Experts of a small language model.
Size: 17 layers, 34.3M parameters.
Experts: 64 experts in each of 15 layers, 96 squared ReLU neurons an expert.
Training: 352M tokens, 5370 steps.
Below are experts of layer 13 (counted from 0) of a mixture-of-experts language model. Rows are named router (the router's row for the expert), up (a neuron's input weights, with its number) and show model dimensions 80-119. Each number is 500 + 25 x the weight over its row's rms, rounded and kept within 0 to 999. Numbers have three digits each.
Before each expert's rows: a language model's description of what the expert responds to. This comes from a sample of Wikipedia text that the model never trained on.

# expert 52
It responds to: The article a and capital A or A-initial syllables starting names, e.g. a member, Aubrac, Auriol, Ha, La, Ba.
router:486527498527504509486482512511515555485487515477482516506532481458502483465512533522518491490482464480517485514512478486
up0:503544460514477523506484493516480485524500466483498515523512483524547470450478531486487476488535509499512487463528436514
up1:441505497525474487486517496482504502529456508480483507478483504505482471493487529502447448492507520481533473482479472510
up2:502493524475498510474489463506487538487512475460476514475483498513486457507498478509500516503506487483540519482479451507
up3:484509489491458507484536518506510525473458517522495503485514471493495501436451503482497511517493517435509482484550497492
up4:495511514497506461439538496473518492501486448496521475518507507479521527483508481515538500523528459496529507517515523505
up5:507438504467507489501507530509540514507514533484457544463509492482548514476490527461532503522505481506508467527529528505
up6:462489504496527450466491466511546486499460498479489485492463499478513466481554497460554464492509510532502502487458494514
up7:521524540467431520514479472484493472564507514500480516497501501505474504489511508460519514488555510518537514488490511490
up8:516529537506490489507517532483526515483503527535484528465476521525487488519509472556486508497498500495554489461536489487
up9:476524514488504514529496509512515519524507454494499511527521485499535512478461552489486483506504503518480516498505527491
up10:508481505468488501491515494513533471433516504545522531463532491509545473509514511504463503534491543458526512528498510476
up11:514492500511525479515482507532556542475462521509465490509489499462477485473522499491518463459513464493504501509512509519
up12:543516512518448463516479506522491536506545522478536522488508520471552558521497514534489491492497485513546535520523457511
up13:484515500481485467543557511520513490426461482479522501489434509513462489518502498508508503484520499505494466450532489514
up14:514512505483550479468492524513536495502480481525538503510502486500522427512474482526487503482498490452459538542488512501
up15:453509536520471508486495513532497527527477514481493487492498491489525519464494481484540536507468457465510454507501504528
up16:512500476498459498497529519504488530507507474493508497576511476508560495515523494528534493508527503494485527517505507525

# expert 32
It responds to: A single starting letter of a word after a space or heading, such as w in wool and wives, Z, h, or Gu.
router:460509516478463483472526483516518507521528535480523520535493505478482494478501527479524475531509471514471500505543516504
up0:478484505451506485512504504481460495528486524455495502528501513476487488510482498491471460471497522498500509541544499460
up1:471477496466466477498545503478495489526477483517499539501481520483488506483531492487533497521544468470495514518501479514
up2:507498475471496505507432537502460523503515517544542481522510506482535502462551538514535531528512534492460531483484529499
up3:460517506534511523455496492495570504509505509494508499519524449523525517509494485470512487530515495519542482520482511504
up4:471519483461447465487513517507508492503479568494512505517463535450472477476521512517522498477511521503472478449483507526
up5:458514525525458482514478517483473519503504566502501498512501510534530511479503491509492477484520496505528475479506516511
up6:487461516516520526514520487503524505481504479498492535519502495522472478479499500500501486548518494480483483478498526502
up7:481463478509448501481500522506562511492508522517533516474514473518495497537509512454496471499534483543502429520508503517
up8:511506504523505532468513463472496484492498501456537461496499462457509463458498542536564506467531462531486503495482533472
up9:471519513508488483522487480523460527470501533497514525466520497511468472483490531454487503507514477489520438523510481516
up10:493483487460495493494470512497482526537511533480526527449506484501502507472465518499502498477474467511438548485511538500
up11:469520484480524526561488464510493483482483463466518513501484467482455532496488500514538489462540496470505559468536505502
up12:485507524492477489488453522502510505472499475497532531499476524523479430515479563455472510494493512510497522488477488517
up13:436508524503519543511516520524502517494480514448474514461519485498469485488502552446468476493463517494520511493518512497
up14:543466544480513481488527520491475553506476513524482504465490511469505527501511521498486482486502472483488486476530497511
up15:520476525470500509551515495500501509522478446516506518466522480520469496488511532463513506540506442466479510556517522510
up16:506471501480486445569538524523529490475531504489527490453498475480519478545500529502516503444531506554495503498525528547

# expert 58
It responds to: Nouns for infrastructure and sports play, such as station, Stadium, railway, Avenue, Park, lineup, rushing, viewers.
router:451473520460543449508468518484540502514519511472475517524506538502534457508521545559530536521489499504530484481549530527
up5:476524493448444465491502536499529448493494492491513492440481488554498539509513483508523520506456514500495536552501473494
up6:506439526500517483500475526496526517474506484513484494546461523496461463526535508484553498503515515462503535478490493547
up7:485492502475511495490477496489511519524503448512490534505491494495521468507524544479480489506455503509505493533477540517
up8:515507539472511510534489500561569514493537484516491477473522489480526510473493482533470526506556516492495457502525552532
up9:513504458507494513497531465498527532507528541521490469501490478490529478458523544501491547488500477487474510479491494501
up10:513477501466489483458504485482498485496505485517502532540485499479516496490551502525545518492487512483515483491503509548
up11:507483478500482491481475463513515499447521504550487480502496477469535485480492529491505483515494512524519521458495488499
up12:514532532486469506520518503481504505491475571501522522487496501483495516505475510504511479480530527489553497508498462532
up13:487509541501535452509474469496466498505543521493505483485469482512502476472514478525497534473479511460496488483474514490
up14:507498524455548491486475541476504506526566539460508480500521499449520484487505564484529514513506529523463507463476501482
up15:470482519496455505506486506488538465492476489536507527499506517509521498505485522529503477511474518485505494491527517511
up16:498504506489488506519512492540517522519449512505507516522493497535497478546494527542552540495504530513486492506510468497
up17:502487469530476454515501498485518471522507533526533522472503464497517461501536508539491522532488465464470524530498508542
up18:477518506507514461466516481445517512515489506458519493469515543537480447473510466497484533515535459513484507553496484468
up19:496525506465508475532486486572497504525531486475482524515527494481503512491469500536483532520544495520528506479551480489
up20:485484542478502489534501476497544496519490488530502511509514504501493447511504516470484503534514517484489500496501560478
up21:483499540509530487515480537503465516467504497499549462523539524498515505489542508526488523535458514498462477485505502518

# expert 31
It responds to: Possessive pronouns his, her, their and time nouns in biographies, as in in his teens, early life, years, died.
router:442468472498574518509533502469519539477502515482469518537470497496500496421503508468508521532527499492518501501536518477
up5:470500463462521479497481517520508543495492548494499494507529495469468480509475473470522507540512499506496466505538492521
up6:510480484472450472504497494484548555468480465482451516498486515520501536470470479452473503551509529509511515505487523483
up7:505497503478538519495468486510501501484533513493470501519503507447514506466497490498509521539493528504464485489533522509
up8:501477455502486451519505496487489513475456506466493543527532493448498491516487483472508527490525500491523499503517504490
up9:516495480485571494513499500519520518455509544494503540492518470507504496524500473442515478520526476482517479533480491481
up10:509526520452472510474523468460490547493495462481521542502505518506472515489462460473481523502531533511483495464500491531
up11:468505551541473469534540458485483518516546477509460515515462489501506499466535525512557451520508507489500497497553540509
up12:482478535522479525484504494464489456498516479504473501532460506529492464460501488503513527518463473507555529494545514481
up13:490490487516498492507515470551482511496490471568485525544484523549520537458519494503548477475518488494495427508494488465
up14:490496440506517513484490528502505530497490512501442510526548507479479475502474475520513528486475551454518533543509521499
up15:496468470528496472439514506518514505490505514494452522551478524457479513460490491514533531511506528513496469538461493500
up16:449477529495497521527494487489523497532509579475469495483489514488480501445503496508473463477507463522465526537486480498
up17:432472515490549502477462535488451487440487504494487485500506504509493530515465494493479567485507483487496491499473481484
up18:480524503513513514459516552504550510426487518484502500510478468512490464485495478517489515514482489461517572541511468519
up19:503501502524515482485491554496489506490468486506501516531479534551532503401518490485515518503499529489477498468486518505
up20:478528547483501510504492484505476514503499488511484463470476494502544499497535518506523527540517456499518481482513474523
up21:472441520538525521536520450434498534547490494502513494516520533513477509504492467473491494515511543524449510481467491469

# expert 15
It responds to: Colour and material words in physical descriptions of animals, buildings and objects, such as white, grey, water, wood, sea, after with or a.
router:473474499500508493507531518513523547501478483482485513517500511485555446507517500482531514466503480484490483494528539501
up5:479518512480498544492532477488532535475496529536484479496488464423511460505471496479552520479506509503534449485512524480
up6:518462506516472489541471561486525470518488464475503510463492544485495500486530491463510524540485487430498495477496502447
up7:519470478584478488506490485482522500502492506455518487533514488530542525475478489490509513503481527506517436506550512518
up8:470532513483519478493472505533488450468524538488518525450543459504504508534545514504531557467525480471502511488461485538
up9:504565466512504535492494529517526515533479471500508524506551529471540538525520547506512515506505536491528519535506462536
up10:473513519540526523463549520502461490481474499524519540525529473505448446483498502465507505473466509514467503502487496500
up11:478496493495521524485487493505489498485519487504483470498512529496513515520479543477526486525512531529512492515483520506
up12:511530533502539515458514491460489466497459543539516528502476509490488477460494503527502492468521508495480481502471541506
up13:487506545469539488496520497493421497530529497470515517456525508518479475544487442519549506509473523500470480478486564511
up14:496470524504482510511512488511553486484506526497433500496552483484529510445499476522518534462456499506502489508488496497
up15:530494503552500506566526522505482541489523525495516525511526481489535484520494487494481508481504474477475457512515516508
up16:482485503528468483488532478485545488543479524515562500465487544494543476547511509448520461518521473527512532473468525521
up17:503507467456505522483552519503469509555527531512496491481482524504474458522531477474493545515489495499494521475504482489
up18:554541499531451480502517492520468492499507527482536483520497540514500523489496515484498518446517515499499475516447508507
up19:465463510482480499497532497528500544484506493487526553533506477510565473476503509511484478536503483514496480474522484468
up20:511550514503513461494520457494461510533506535535483510516483507471470507496495509496498499511504501500498541529476515435
up21:504515484446503504495487476512523503555504482481496525488475453484511494516515526519547502504472481534457520436517498504

# expert 10
It responds to: Word-initial syllable pieces of foreign names and rare words, often Slavic or Semitic, such as Vol in Volodymyr, Mac, Sal, Az.
router:494552492472488536529500537469534486525454498442459543472504536503479485509505517508527501489475521517441507482497507500
up0:473485485512510483486507496500456497458479527510492465505485492502493528495511490445530511535526462529493517530490545543
up1:459526500478486517533462508481500517536515490498479498482490470480496448507535492549477523516507513478569501497507535442
up2:538516527503539510543478490454499464537470496506468533471497499497502459480494522505498485525507511501484501497517509496
up3:502523527474494519504452521488493436461505530501533492472509501484465475461497470506496522505434515525513514500556533536
up4:483506528488486512495524507492501447509484575521484490498498471497493483540485495518526536474458532481529448499500469528
up5:482507496524510541488500488529498497466464505468472552507483518502503528520523532522510467539445487511491523533506486468
up6:478513520468500464518483477509511482532494496494462487462535493537492492483468543529541564511505552494501509520449531483
up7:531452498475481509481509505495474482486489482520523495497492506524463500515466528497543497505523493517431526505506505468
up8:482462456499460482473530505521518552500458502489481526485488519490505456499487551519507490474499496463534515529485468463
up9:493516493526467479510530519488521530489503496492470489489514487501541529468490487519490492463498530492507481486497493535
up10:475495517498505492510513550469515465511451458481475595509498496503487474513505450501498487485504461538473494466503453474
up11:491535480492507488507466481507516441495499512488528506523541481520488500488485503479507462482486513548489518516506547520
up12:538561482539499517509498511455512464512503533463465551488479528510526521484493471527508524499496498545483472514509517494
up13:511482500515467513533477489505506485509503492456493515520513525500487501530491500469568466525496563486426525512483578509
up14:495500477499449507520497488492529537464498505501500503519504495504485471507481495534522505470510544551525491514495541493
up15:467456449525558454515564514477475519506505536468519538544513514494486472532533553484501515468484556504498512498495512497
up16:501502530504509535500501503417515493527517469506502452494507467532480486490480487473458494496513520500404451482499534485

# expert 20
It responds to: Commas in lists, names and dates, plus joining words such as and, while, because and including.
router:489490518470508515479493519498510537496462525477485514497479528466516496515503523524518477515497464469477494502523476462
up0:522519481503520476507503519459485522495500510508492508450468504501497520492486516455485513497466553454522478447449490475
up1:524470534489552522537523498510519501475516582437505485516506509481491492482498508487507511532486472499478551573498485470
up2:509551517544433526474475506516514510489470504517497519529497505492509467501518514515478528501498526500504474518489501507
up3:525525526517555486497493531446484540477477493515501521468487501504463529542437489498531511454507512513511486450528496456
up4:495487505521470467499509507488476507470512506532502474484501519516524500463493509526507476545491473506505513498512500478
up5:514503488483539542484486535483490513509528535493533527540481468498483506497483510558512475474516539484507542551516505495
up6:517506494510557483503476509511517539486461490496523477493506475493501483486515521476498490506492496475522494537453486560
up7:521504471471470528491428532508489487519477499507497492532503530518504452501467512500552518521462509458494484475515501489
up8:493509512507429491514513521481515531525494506505523522482453486505436487469515534480525502509472547501494519477477467503
up9:498535497477516464494436448521518517525500490501510525469508463469501496489521544504525500504467511469506513511469535527
up10:488530490444524493527567486491526508518470506494501510506495537452512532480525450486485473555494516472515478516502515498
up11:486496494504508493531507505531473531515537482547517483489510521470511470526462502505487500498486461521477549474505467466
up12:473553513570490488486523479506467477480487557501467483476523482481479507493524461518506516484511522561510530451470486482
up13:506501508514499553515481505522490450487507513474473497548497492466478464485476488494520515502479464515478500516532460494
up14:485504490523525502496505488475528480520523526507453525528493509520563486510487484478503528486463508494474475485495486482
up15:492511522473499494539453521539483525513448450475555493542485516504501503455490479505502496547519506477487473518529498502
up16:549474482481456552532524494468521528485479462490468493498470495498520493520518490511484513535511505516522478480478507489

# expert 59
It responds to: First pieces of split proper names, often Arabic or Romance, such as Al(giers), Al-Qaeda, El, San, Far(ghana), Ale(ppo).
router:500485474485526508476480504517523483521514513492483532473481527524505478450524579501527514490506522510432475524522523508
up0:461534492480496536485487501525552478501488502489473463474484470555490458533483496484554482509514499481518481514518537513
up1:478547498478516495498462451538555499506504515513510498511564457481498486526513498493539500489487501494511453500516519498
up2:495508479472554529525484489454465497511537539468500501517537510474518511484499516478518491523519537479471519526514573515
up3:502472505492528434514515477477540525550517491480495541506479481513479475521508522503478540470507508518485516532493515519
up4:491526484491515529512460475507492431541492471495496465500520483471455499494499513470481436502538489453441488462563472515
up5:505472492480528479468528500515502510494511466533451478537493544542537480451519464481508488469476513523492473547508509536
up6:456521500493538481502491538484537531447452521481514516457446503513505517518547520472500549516517474505520525515515466493
up7:523488515464495499485520465523530508540487505532555500458489484490489507530514529510490437501493483515494492496475489482
up8:488457533493522509496471491547504502513457493495483503502486522536497480499487528517498456497477527498494482454530552501
up9:535464498559512455503464533466501471515500499507488529509479492492495474500491511500480543486550516516455480477499484500
up10:516500505508497472530487485455497498492495504526551495527459567512494492525469511509542484536503464492513523502452528486
up11:499538491506538475530474519509480551507449473496556502511482495501484522451471560527533525517513494501482498531520480508
up12:434517488505483513497525538564500529509493509516561482472502514505538482517509523493526539483461444528453492493493516496
up13:450527455518472524504501509489502515508520544508487509489506503439517499491504505516484463471494497507529480455446503488
up14:525500499469508482504528461539494533522465444512474532492535535572474468491509508536510479498506510512479459459504516543
up15:529467501547518489521512479497528448509479493508477546483526506471465529476562471523493518496500553524476541517501442479
up16:522465469526472525484497514481499559486485493510493500512496497523504542492478500516456467501518481494478474529477551499

# expert 22
It responds to: Word-interior pieces with e, like e, te, mer, ence inside endeavors, Commerce, Commencement, plus decimal points in percentages.
router:482513521497464503504557496438514502490515523491506501482530502511528511490521544512512468533504470507484485492505501529
up0:467549515511502525502476487484528522505512508529525482522500474481423477474523491522500546476528485504470526527513493535
up1:478489493496517495557558501472476513460522542493516506484472492547502504489549493525511487515463503517497526493496515539
up2:510475526491538502545517508472519496494484446478496535484478528492502538493498498556484490490494488474492539480510509502
up3:485510493511486511513522522442506509455492503511482535541492477521501458515538535523494515522506439530454439533530513492
up4:482506540462490510494487479520494518494527529496471515508488503480521506527476464473554507553491500490505499535525484517
up5:452472508448502481543473540534515505476452482516510528499517515524515488482505496514481528516489470488496508486542523490
up6:515460481448506484505490470478519507455543496499550508507535528502499510515496488506540521546465507484522519448539487480
up7:499527523464499525482508485485511530487510529486559472529477540499526440507479484496511504518487503511529515547518459482
up8:508485491516502504493513478502517478488502477472530475534491537558492558495533515510481522529447515522524479525522510504
up9:492469547503507576503492530518527472494507522488532509495512474518495482478495527525467467508553543525513496490491485539
up10:538517493537464510499553464481547500469475494499499510501542512476469517504449494538485448548482510474503472484512514471
up11:488518507454510509550531480438531526525538528522526481541522506478488503489498555522497476504507474522528524532499502505
up12:422512508502470518549521469511503480482474541537519493502466527490536494500505554483473483465488537519501469484503542525
up13:507500513506506493512507502477520496524482484500545430514545508509487491495477543473535519483520470479492523517481550495
up14:510522480528506437492509484517465508508499518472471503505503497489535495503520486533557491496483459491518504499488480535
up15:490525483459546480501546508451473495513518543441494484506460499498537490496457559471516491512489462512473482524518542486
up16:489500528504473504520520478488530481524486530500493511532495572474502512540498519427496483494510474482518527464491552457

# expert 30
It responds to: Word-initial fragments in award, career and honors contexts, such as Fav(orite), recip(ient), ent(ries), collabor(ator), elected, Best.
router:479464499519511546487499518457491521499511482480488501498513530478481507493537513555520477487528473472524531481553489516
up0:471516452508541538512495520499507484495524478525498541481524563493525504488496504517478505517508506450460497518485495494
up1:500491480496495511530526530477492519516510506509515467510497505464534512505510473545487499541510533482511553537496513496
up2:486494493486445514450494519543465490501505495511462525502496501512500507508486500472501537464479548493504497497495539510
up3:502438496485453510465525530486495484521496529507474507476516546487485506523549471503469481536501453513464513492533509553
up4:509497491538530513505505511503531494466469474485450496483494466465507518494514497534532439457495491506504535483516471545
up5:484470498531487500478518475434494468503491478531466499509503493528475488495506529562483503552494506500518499529521476497
up6:511525479510492517468517508490472480478511503504451478490510525520498479522512485519533470476465467457516506443508473467
up7:467509504486513462497440515517503505521461505498499524496480482504485519513473476477512461480471504468502563519564443512
up8:525454473496499524488494504453495513495462493487527512541484491513518520535490522538520487472510462494524474477523517507
up9:504473489511550515502479485457548488521551542491527497469503474503489526507515524484542531507511505495503535488528480524
up10:513494502534459486528521502459501531538489501486477523490555472487527454555477533550515515490504461509475509458509511518
up11:477501516479515502513482501517496485478470487460484490504477516505499474480525508477508476491526517459492463510512508516
up12:474489509511474513523499517517526499507534490492520481516476435502508488502486478464489455487523485482484465519531477482
up13:526507487449512498489474492517519517484491487511538462540522467484524509505514531494495519511471459511498556470508486514
up14:519498536514484556525498499559483551481499469480489519487525500469499490507513515527489513490510458468517516539528493477
up15:501515473517512518554564496489476497552493495507496519477487519534462483493543506474495503498474454497478525494478494500
up16:478468487471514514509489509503479505485506503531434512523483480460505494524515545509486516513531451491488516480487507505

# expert 26
It responds to: First pieces of capitalized names and words like Ag, Ad, Ab, Cor and Acc, as in Agathias, Agricola, Access.
router:495519492449502487482509517508515541506485506488512539483486503488492491466537517517512492513500509505463485523511472487
up0:558503486516510517470553519522479516473538528506476501508488543456513481537539483493504489490505513561458507513559482498
up1:487528508482496509496500542481505491507525496474502498536438503494469494502469479526486495522520465451471509480523536534
up2:509507558485488489486479521530508524510424552500497496521523499478481533495499512496508492515520506530463523473521503485
up3:480454522526450499478535504461586503460518508500508537512500491486477493487495477487518513490504508539522487502469486494
up4:542487489471483543442483468487479550505480523522469503534488470501532506515516518485501510519504516529495511521477511466
up5:510496531478497525470497534517461490499479527505474481502524488523483478451500521491505525499498488512485526497508496516
up6:480507472471494470512508481477564479508470498474486490483521503460504507462475507480525533472497528506492518537465451533
up7:471464474479505496510498471494484508490499458534525453540470486517474487514518452490470475518474532507469497488527543542
up8:463494532476464527489535528509471479458503518542486460504548481516498525462502518470535496563474483446495455483554478523
up9:523543485467528509480485486504510495535416517481493500504505491481511454521535502559519490476519520492472499511503483475
up10:522465491491471537501521484461509470504512449466507530473505495504509452521481495484519505494495470515527499531522518486
up11:493489511510469499526498493512499527501472528524515527510483497508441480493515502510515447460494484512486471504514460514
up12:478479498456506501503476523463511506470524523511465530518502478503473478526514544499489469515486510497462477509505536474
up13:478505483510477498476506442486511551437526517491514511505498503491533482510517558469509495479527507508505483483472485485
up14:487510544526489509479491467502491483553462455482445480476534501444485498486521487524489481478460454512519476540490508551
up15:540500490448476532506481499529515457548519535501494509470507468461518500545488505512512515517520507511482490481510534500
up16:496509501487447438487504541526497508536523507507535498503483506489493515531507529500521536509484512524499452533515544528

# expert 39
It responds to: Initial consonant-cluster pieces of capitalized names and words, such as Pr(ide), Br(isbane), Tr(æff), Cl, Qu, after quotes or spaces.
router:486474477460485490473491515499530529516456520488504517495484521515513484453555521476508497548499515493456459524527497510
up5:501504502475463504493514520513509544483498458526532473457496536506518491467494456479534498515527498493444479502540495523
up6:497538446436519457469479451480472475487526461472514531530479521500519504493531480464476496500502508461444483474507528523
up7:495491466502504470491474506507534473456470524473504511509482514471516465514480472485482494529516511528479512506511524531
up8:511530471468535494473469520535508521480550519498521500492510552486481486520555493489474488494487472512490475513497481479
up9:497457504473532511499446483484515502507476525522505498504470515500511526521525554492478468490458526502539479478502495519
up10:530500517484520549515512499484555480535489504515506494482512514444473498490484509494503516510507490534487476427510491527
up11:502497464492491491513521490497463502488480509501494527502524488529495512483515515518494577497519511483475543520505455492
up12:490526493509512534493504496534464455503459526517477525520498495514520461518490505498538505510520499482519499519486525502
up13:489509502466528520508488520487478490458473497480528501448510487479503496515494495514539478504479483515478494527483498532
up14:509475530497491461508496505495532511500526531487499538509527501474458516518481483489509499551521508452532522484525493478
up15:524481475523497488468478497453485504501493498520491497484496509500514521479527544505512488520493483449505425464529510487
up16:478531507446460467476498512497535491513479503514538509515496470499534498484473499526515488507503511513469502502501524517
up17:493517521490492455475499516508474511462507520495510516473510476509489472546522447480497482466553478527477501479537503492
up18:464473466490496505499466508488516531541518472506481498500467446546492513457480544495510507513467494503521485464496501477
up19:521486513513502508491480495496535473489467506522484506474499513494494516516542537530468507483517459512532503526555479583
up20:498462501502470473465468502503502473466529543449493469486468488508510471446516464495505473503465475526474476512479469495
up21:503508481478500506513497508525502577533491469512513524490468460547497508490527531516506478536521481499487491510507526531

# expert 57
It responds to: Word stems mid-word in biographical narrative, often verbs before -ed or -ize, such as div(or)ced, apolog(ized), den(oun)ced, professor.
router:477487494513524504470477500483532506519492502448474506522486508491506509516482524520517492477506455481463520505513536474
up0:504492471526547537505495478564509510473440516492491501510513477541470494518459548490534454482531482529520538485542503509
up1:455515476492521553495462492448524497516528496503521501513495477436511483522487463520492533499502496505493510455501537540
up2:474465506512477491537495466515504479481539516494501443561510544515497532539493478478536516490485498493503498475525535496
up3:513514499490464512507524506529507500472521551502522474494482524519508499539505525494519471522521497500454459496523514511
up4:475475521518509470493484502503498529532475530493475509540524484455487494521507479482465506472482488523529499513478520481
up5:525478492490498532489508465489495524507493508487484457503471513490528470502483478500567468507541507470515493515509527513
up6:499529557447500465535524513507480484488477491492469532500498523501508525517499516528486494537535512504436530481489506472
up7:456564454473499461498514463521504531490486509490538513531488513477501498528481490510547485514504464494490461488502463527
up8:450456492478470530470509541488515491465505530477490486504493492507516473505479494522486483466526475488483462481563494512
up9:514498529484520536487503489479538522487466521495552518528493516515526542483488519477537474521543548513514487498538543474
up10:473493531505493530509466529512449510538475489545502496545489518454491477507504462473460544488452490478484549460496496496
up11:525517499518518519462452503464496497516520469496478463511476493500505450525506469504537493461479455486492466483468484520
up12:505488488451506522523506483507443480530491486521489470491473497469521490479538444535489519534486443484509480527500507514
up13:479504495482490502513497495501520474507494552489518534461500494485470499498473508480518496469486477488468506520491520451
up14:511501454541481510518492525505497503477475472489517526535517490492493490498516504532526495485479529510496551475463515479
up15:504531486477543514502519456531498478491498484468445484519515501540540521493527498515493486494528491468494503486495516488
up16:466502486479557496486528450523487532453503495438486496456514494477476478476485522509536522532513506495497484482497515461

# expert 63
It responds to: Section and field labels in species, chemical and gene articles, such as Species, Genus, -idae, Order, Coleoptera, Chemical and physical data.
router:484500475508482479498533484469537555517497529452507496514534489523517473491547508572517482501525483487508479522531500505
up0:534514507523487470502491484463522547537489513480487483531535490473474509468506558477542482520521487493511438537531463496
up1:512506488511525529525477493444533540525494530483530496507540538504519505551520489535507514496507475517513493530501535536
up2:509519473519506466475558545483532492515504486515554540492532495507513426507494491518513497517495451497485533461465519495
up3:475527487515464497484508516476514517452513498485509493478472455502496522505532506483516484516534503507503515506541528523
up4:502508460455470489508558451480488514524489525511526489535485480500497484516478529531488466520495467458465488548511502541
up5:489505517494499504515514508480499517556487495442489529491513508531535496462489488524493482523474486514504503466488530457
up6:484480497498511525503500448519544540478475512475500491503473456505504435501545429460440509500507468491505527478463506480
up7:478533470524502516499597526458527483500509462504484484503527536519530500487551473527491553496485537513505491479533523460
up8:495485496516459502490496446470481513485469515502563551533502508468496505468550526520508502490495466543526534467513500513
up9:506499501482514512493457499494540488500500514512504513482476502584488462546515479532563471510535483480535523565484533477
up10:450528529507506445492513523518521495478518536522499534515474520512526512456480457542513509493530490481513499474521528487
up11:484510493458495506536535436544518530557521472466515466507482538477544515477580513501513543505498428521462520507486495469
up12:518469508509517532450525464489529480515479559496522492501477546523508541486503517491520499483512451507527509481563512491
up13:488457461471498515565572522472517521501507487473514530519513472531501480513476458483494472500502492510522474517510478494
up14:500514512492441458464510516483517511514528512488513523537526462499468479487478511505533491504474477550506503536466514547
up15:490499479479499530529523480518532521489527509454521506506517540508505448495504500534530479473500460521537466542556502493
up16:488523550502483543502504484505535525461519508497512495484479496509536551525496503497485485506498514473466500512501489513

# expert 54
It responds to: Capital first letters of surnames after a first name in sports rosters, results and coaching lists, such as S(nyder), D(illingham), Wil(helmsson).
router:474458520489515472504521510502532495480507494514490519490494533466539409503520561535510516517511471489509510462503500467
up0:518463537501434495447494533506531491486469457509487520500502520547514467522515432517459500529515528510520508496486505516
up1:505560457505515491455526509513550525496506502502535523453500522492481452477481535507488492458481501535538504505494518532
up2:490509490498512487488491491502515478484493542542518487481526476469525497509518565535482451541504459478497537458524473518
up3:519516494542509473543510473518530554512469506538491494447505501484488487480488510502496481487525515528468510531498520449
up4:496530531522514547500528484532487486504495519502498483547523524513488470495489510485510495500450509496526491483523482490
up5:508486497454505509484520468483493488504541501539498530523503482468525470496512504487484519457493468499511533492505524465
up6:493510486510517470560449505508506509473492488541490525512501555494523501476434488507499519504505501474488495464475520455
up7:463497501503529497513530507464491512479534520525499490486514494489494491502503486534492476477519436488501491472477455493
up8:455436560545514502502507508453515485515459471526482541503517490490503494489513517530492473546529511465498481492516490466
up9:514427492498503523472459484494482490502520510495523490537522512506521489506518488537494512506532494483530544490485487455
up10:489569523463494454510546498511453473470508493489539503526492486534525488511470532549488463513480494488519477514528479462
up11:498500512508503535458486504513518495482517523535495486474493511482442489451494518455548527493456522535471539489528515527
up12:493452484510482494553486479494524461507499494480487488489466558516483503486539527502488497555510499526538574483490509479
up13:493467509480531527482505516511484523503508527522540472508502526426491545525499481493513528538520492487503496491527548482
up14:498465525490453514491505541489546517500511532502466483518499531461494473468555465541459477557510518501509531471537476498
up15:501503524452505461506513513511478520523471530499479516495462458461534490520563490501462492540554497506490490485510504476
up16:487501514471504470542466516542518436463501500485476518491477508531518494533553489554503491493494510483544487485480521503

# expert 16
It responds to: Initial capital letters beginning surnames or sentences after paragraph breaks, plus month names, e.g. M in Mendonca, W in Wave, October.
router:485470483474495464468556511479521525513485527479510514515481507512502451483504562475497481528536481510481499514562479472
up0:486560530512539513457526507476488457482516486500499459476540496518532491533494504540463474454517466514462489460496494462
up1:520537494467528446490472497498543533483502544499554509463451526496577478485512525505489503442528480474475484476486519484
up2:498466538481491498484511508474526497561467490511498506523500483497493501508528495482520482530505482502505505518518459482
up3:525447471511494501501462541493529469459509509497517499497508521497486474481521524495507544488479538500480516478498482504
up4:502477504503462495507530529478502509474486488475490571529497499506529500475508556459523474537467466446491499482485510542
up5:527499473484546420515531518500478486514494496495495527480508503489505469493540490473477487489507467504467496504490504533
up6:514484491497515503468490500483511515492526514539523492455486503533517499474513441520508484477488495565513492464532470491
up7:490558501523516526471526472508533530494485476503517505497504531519495504473470517509470483513504496494502495529522499497
up8:485501444504482514527501534464488493498509533484517506516510499515534471490489516469491476503483491529511500497542519562
up9:484472511521536526497491512506523493480486475463523515485522489470535469497479515495494467501521478525522467458468477507
up10:509492509505494441512497498484523489463520496526503507503538513530472538446505482484508484505528534488439484499528515490
up11:488484495515480502488505507487496517523544466520540500492511478470452527506528500509488492502490473502475492470521507510
up12:496489521467520528493529533493557534507509497501487506437510488522492548497536505527502497491527515496462484480470498451
up13:527520516486496498469511521510500495535512499481490524531483478486517493506455443510509517494476518469510475471523532494
up14:519492502496492515487516560528475494483500539472519512499486492495482493506546537470508480477487515485505486512519520510
up15:510496481509482525471487456498469545479458529489474509512530517501480466502512491544499481545459536537511501518539510466
up16:454490488522448498471475516474518512537507475494511475513503503461485517516529495441539519540463502540498496446515523522